Weights of a small mixture-of-experts language model, trained from scratch on English Wikipedia.
Training: a variant of Muon for the experts, 326M tokens, 4335 steps.
Below are experts of layer 4 (counted from 0) of a mixture-of-experts language model. Rows are named gate (a neuron's input weights, with its number), up (a neuron's input weights, with its number) and show model dimensions 128-255. Each number is 128 + 32 x the weight over its row's rms, rounded and kept within 0 to 255. Numbers have three digits each.
Before each expert's rows: "comes after" lists some tokens at least twice as common just before its tokens as in all text. This comes from a sample of Wikipedia text that the model never trained on. Tokens count by the router's weight.

# expert 2
comes after: "\n", " |", ".", ")", "|", "=="
gate0:110139136082166155165115183136168122135118154164128128148150168125125076107130134125133089099192149143110195153126176100110143102203114123106103096109137135142140176112156117087133124134141094070139128116144122126093131099119129143198150185133159146158054127132138086150166103131117070126137087176132154075123107161096107142127149095153100095125132151103081103123163126170141093138108
up0:139090116174118129140162045152127155165154170107174112116133098119157140092071124111113091085121138104113089181109090185099137112146113104184160090127131170161148148070174113135154077166134133114075103164130123167141121079121034112146068124102115173119101139096154134120125154113107127128161068094153143128112122173049142069152096093179115092151105102189153116177084056165113113130141
gate1:120136161191148118107112135088171152120140111143185107107163149058066126164174149156125123078109164126109088105086123083100117126168098091172112102121140107102104119164153139090061147096169145100080110139141113133121035085133135078141110105115121119106080104087136170060172089119097085117142169120166170140126122174034117130143107109154146129114105170128117151078098155073159164097159
up1:139122073085131123138080131162056103086123116129119128123094112143107142135089149131106141136155081152152142135142115163181161131126160130124158147189100157064140087101106121169158119134094121162163162071146189132120211120130168194094151116151149139110186120153075108164113151121188149128148114077118114119116141066192136149138176157083139115122133063170159097186132083138097143122126

# expert 14
comes after: "\n", ")", " by", "\"", " at", " such"
gate0:122094189163089149129106194106070091099134079110117083115152154060149138113130113145089148181090126131095197220122174142151178110068162150101169168088149180137176136101124095125112137152152104143139089179161118124149162120186137075109104091144078116103212107124122068112106118126109138177176080094130086120171177148149122161126129081137105188115148117090112072108078160107126140121084
up0:135098119195068185132109195129085087074148096109157109095153136108100152123089123140094120132085114152140152173101169162161151124105162098116172129116149159126185114090141114098114151207144133197139060147130168195179149130152120105161130111103048098090099121138128080074109150119121144157148078120111084158153150104170174107149134102121096122151162115102128057096099106098110128093151
gate1:135129111160117108151160127098127064099113087129126148095108073128094120047076118093185141141104148151110186142115134137181098150132121179163149170125250145135108174127148162127115060072079159159124095142095129096134091107125104134097146154133129090142127148146118110134124091126150116153144103147123077183151105117149109112077069086103131073096166110094056083187090116185110045070135
up1:125115141128091108176069087135130112127125156118167133104120080115085163103124155093210108150153161130155125127125156128167151145091100170117135131128115152121145179119141211142142105119082184091174134169098109118102093109121072131082135094094140082164126103071099103121136107157141156155125105181133117178131089142138130095073106101125114118114136099114068114166159108161119111086129

# expert 4
comes after: " |", ",", "-", "|", " of", ":"
gate0:000105077182184163147112135156187146138091127133078123130129142033095131136137190184056120181133161140132117131106118142043138176117141136087065114137127177178082170146170139159148172144121128091099137119127129167144145123176142092130144123065161128115135131167105162102147156176143123119092136120183121131142136173083112133127097158137131187128113155143080144113136110183086136103113
up0:154084113144162134116145077188117082112152159174117126146140135215082108149161118145102134127170080112133132093111109107132158183190059096100179182156184169113145053146114186115136128072154128166152104119140094116164104118091112084104171098099153136117096177142178162110129110127142170136148131121139115120163155097180133159145132188128162060112121080129105091160145114101175126148123
gate1:000104038133162128145116133152109111156073125076121166159135126034132133126095150139119119146137102102119098140129087139117164154176103154134155088184144160187123125104155104092110109108124084125179132149126112118142158137084103171119137108133089053124133133139159124061157185112140140145140118155148126156118157143155117175109161126115130080157144106109109137161129154132143117115120
up1:061108123063065142128107127040142125132168118120155132107099176108170139162123156102145102075097083123122105130130129166110136117087084160100180101129105177127091128194091180122106080136161147132139171184106110176084114167129106127137162100115056175143168089094119104182120100094102164131056153069143144126205099103182142134146122139173148151161075179146087104074156130166101143097087

# expert 10
comes after: " the", " of", " a", "'", " and", " with"
gate0:127165107077174150186183128145147128136137098124063145064100150108132127123145167099133187139145126084140131075152084132086170163150157170194119126072114118142145131073120171182111123079126087132130089092136095132139104110223122122136177148140119179121116205172109116132146136111172197117079150160121123140123119130149138140135124183110120131076114124128112083155099165165109180121177
up0:121085192188123083130142160121105142176149114134184129148096099167145142135136102135121151152137125119144137082090153146163107116157133160136089103080131123183083153183139114102174126104090101161110121131116141119160102133130139189086190192119127109154108109180081101122128145093080098062172086203128102076214165161146122092151133148106079133183127183096116153143079090073170092131100
gate1:125085186168110165145099123123151189168216146149139108151139093118070145111121128156109111107169106147106090123129130168151123116141134153087145139147104107085142151071123081158144117103192114100108105176125156157169062143159128120089149113147132068122071111148117142148067150122119146163110115128162089096147180155118119080109114176132074152100137084162113149070159086059156131129141
up1:135103152159120158115089082176129196137176139098157157170153104123065149111131126161114092147138121154133133139139116161153140068114104124113155137157120128114151160091118094134122130105188123090103081177182171118185103114143131149089155098176179152104088099132110138159080124135106187138133100125136111079184158148080094062114142159126087158114165136146107098131134112109137180128118

# expert 15
comes after: " ", "1", "2", "9", "0", "–"
gate0:117166156147158142082118122109101132122124110096147184136128158106143100115138139102137113120084122100154120159096122117112121115163135098112122089139143151094113138117109189113160019116168142107121138116162180088110149148138058096111132132086082088123173107139135137089092113136116115154125137156121115096193255155120099122119125178166128160058082162138067137126052098127181078135141
up0:126179181136090124035100127119158137143161127060090168095139129117139115100088105094160149104096165108148084141066134140142135121134116116145120114122150077098110111112119117157169026150102160093113148062136148076099179169170077066114067151081122097082127095147157104068079130094133099197043161138141095103126169126093077150179130163191142069096170154144112169137095134131147093110108
gate1:033142172103175144152088089158102139187120165150108129128062094107169109144152167138214121117098143063128129134113107139120165191179148120118118142119146130120173165096187142132113123122154132139159154156090140063153123114152118140128123151146166117129160155147137184200104128102130150159113128136120128100139133181099177123123123120109141165155175114158149104153062135123187136117108
up1:092130140101120104161114144154094126128091173180117149123110143090124135165162128145204091119091114132125139134130129114151118181172085097235137078157160152116097135141172097136167147127146130108168126151104146108062145138164075133143073151087132157176129119173142156152127158140095100124134091098139071129183156111122109115159082095113116160165111148108083072077197160116146144100091

# expert 8
comes after: "2", "1", "3", "4", "5", "6"
gate3:114158126143158122155094113160151122095134173096189188170164117107124100152111120124137048103148175079165141109148130153091130120145132125166161132132130118133116142158121055161091136138153183138056108113097156094126117090125160142140157102123117156129129135090150179154095130074124130137178080118081136155099109146161171095127078209103144184106163061129099080125152083092122108100114
up3:117177126121101109153124089161111120104117186158181106141144126091166131160124144100187121118101203119087068148099147176133134154193162113133192255148137134114164101150144107126126082145085140084155096169123161106125080093114078109163110121155123138112117148151144083184101077057082113125154130077104110145068129143132164087092102185123175159107182114119123090087141116143118135163148
gate4:117124153152121171144119142105106106196119165137088114167145110127178125148139147144093188140169080167131031127132153097139125142173140118083085127177146109162092112143111141130108127147142160134061135145125097103124101185177170096095124075087186149066109149154126113102173166075146103157162191098156094147124157123104132046090116125145190126106195103141136112145139110099164116096160
up4:126091139144154119138128064132134138121104068106164095101199222139111060150109130140116099076138154148119070149156129154120168124108143117167158093071147094126135158134126077091161138174125105136154099140068099130079183140132069159194157127111176141181114169109139115149067082143125119081133140156101136163117168078131158251135112116115108145152135120143134118196119135124127099107135

# expert 11
comes after: "1", "3", "5", "7", "4", "6"
gate0:124132147099171127144143126135078136109185149077139151109122116112113113139151154142137182098103120072159147124119099082120127118125128131093087086142128108113136184120098103158075114111167204107174171198128093090126168149122100130154126138170187151110155095179203105099113127093059120139123125131105097167098114158126082162113084087134130141151146149171139160139161058115059177105145
up0:125149138057128137139117104125104144133095118142106127116159148127143122144160116136131138203051084130170204107101138084172108112154140106124079047172142157094117148147102157157136107089125175112118163141137115141143142105111164131146091139164121096137146134190067139149151121088071116138123138129136103127130117102106075163120118185128179091138102215159152193162175090126081108158139
gate1:116083114115138179140137099118155152091123158088110148119103110148119144123127153123142130127116151121111136090128070129128124172137130175162122172168094169072224168114128127111139089093179135167131142170124118140204108072180157161110114060144132116216167079151107130119155147139115082104115134109103085135117156159060092075157074163179120098120127129101063147131145095054113130165118
up1:138125107105165137161170084123162136159104132081111125111108152129132138060165134137131132114127150075099137130172063167154158197141137166144178141115093134075181129079136094153168106106179137151126122136108161126214094074151190194093131114152166090205189100173113145121132137151171083063060151136104094132104137145125138108145115111138118112163118067106079142138166144084116107147110

# expert 12
comes after: " ", " |", "1", "2", "3", " ("
gate0:026139120116147102101128166086135134134151126091061153124165078028085179150083167162130111148130075097148154170110060157176200169146142156155067159074131141091117169158128125140148094135129106151142164090138140037071123112171110209182110151124120120163158192152141120098123117086153128083128136091143131094110113213143135119106102114129185163155156134116072089138135134131152116096132
up0:143130097083089115083139153134171168085069176155129160107192133115108090088068112169170147122112102120100136129164185166103079103139124192128111103081115228090131107139122194114173080076146152175113173132138151155121134110136142090183103137172098141189160094135094131121088092119175110108197107154130174109123119172124103168094120153113165156151106158106074135155110155182145148130123
gate1:009172121118136160130161140119140130112090103063100125105169101055153150149128108147082129091127070160167120176119096164132145134125144146131090138138160181099139101128155086114112154106175128112119137082138111121140075108186088172082108120099111076148110139130112168167192157161179125117078134120139143140142128145173070095137093186128188127057128154168097040102112154158124135082150
up1:211166115133184072150148122121190141153132191071152057139128141139157116111140037145109115098136109129223108160139081124138141163049151165136080140074130116117083105140109169142143134197093117110124094144170153078101113068112128114148090121112097135147092104144159144198146150153135132142102187164143107164156126080112133143124143089122114080113117157101084162141080128178102147154106

# expert 3
comes after: "9", " to", "0", " for", " he", " that"
gate0:115119094186082085157132147148107119118094130121131088136109137080189124089157060202130098121109118154074121171146091136153154109141102150121114123121150139163107144139126062102085143135061184111090112124152144045123165059116161143115147144117141192117155151127172139120177128149128188100133140106138113109093171104129153147141158117104126076138206131105184094166063109142158139181102
up0:136106138111136172082145123125145146142169090143112132122124130169073128170110209063117177145154134118109094155133164049083095159095173114111163124158110114124136129115133167150116116109147098172156122161122071151127111167147122105099137074144135050177096102123097112156058108140152098186110092161160127130142113146083106139151103206145147177127093122108074105107164156110117107138162
gate1:116134109187146146138149165159124120137117099130109123115157106143102139132180165156139130121120133072133072097132097146168142114149155119094158127172163130096117142100128090126085136116100123115069084156116168077133115089152204142149124098104108040143076156152174126121106086135133091103086138130095152201136129122079093099124093134060132159137191126091157068102107095134157151061101
up1:120120127027111108180135154140138101114154113153194117128121170122155152125095125097103147136094101170119149212106093117109099161110122139133111120132116120165132140145132118083179113128148127137142139131183146147175167137203107100137170146188114216123182140116086110149119150113092165153171147113165099092123128119192154154155215108170140092115081102185137210182115152095159089162171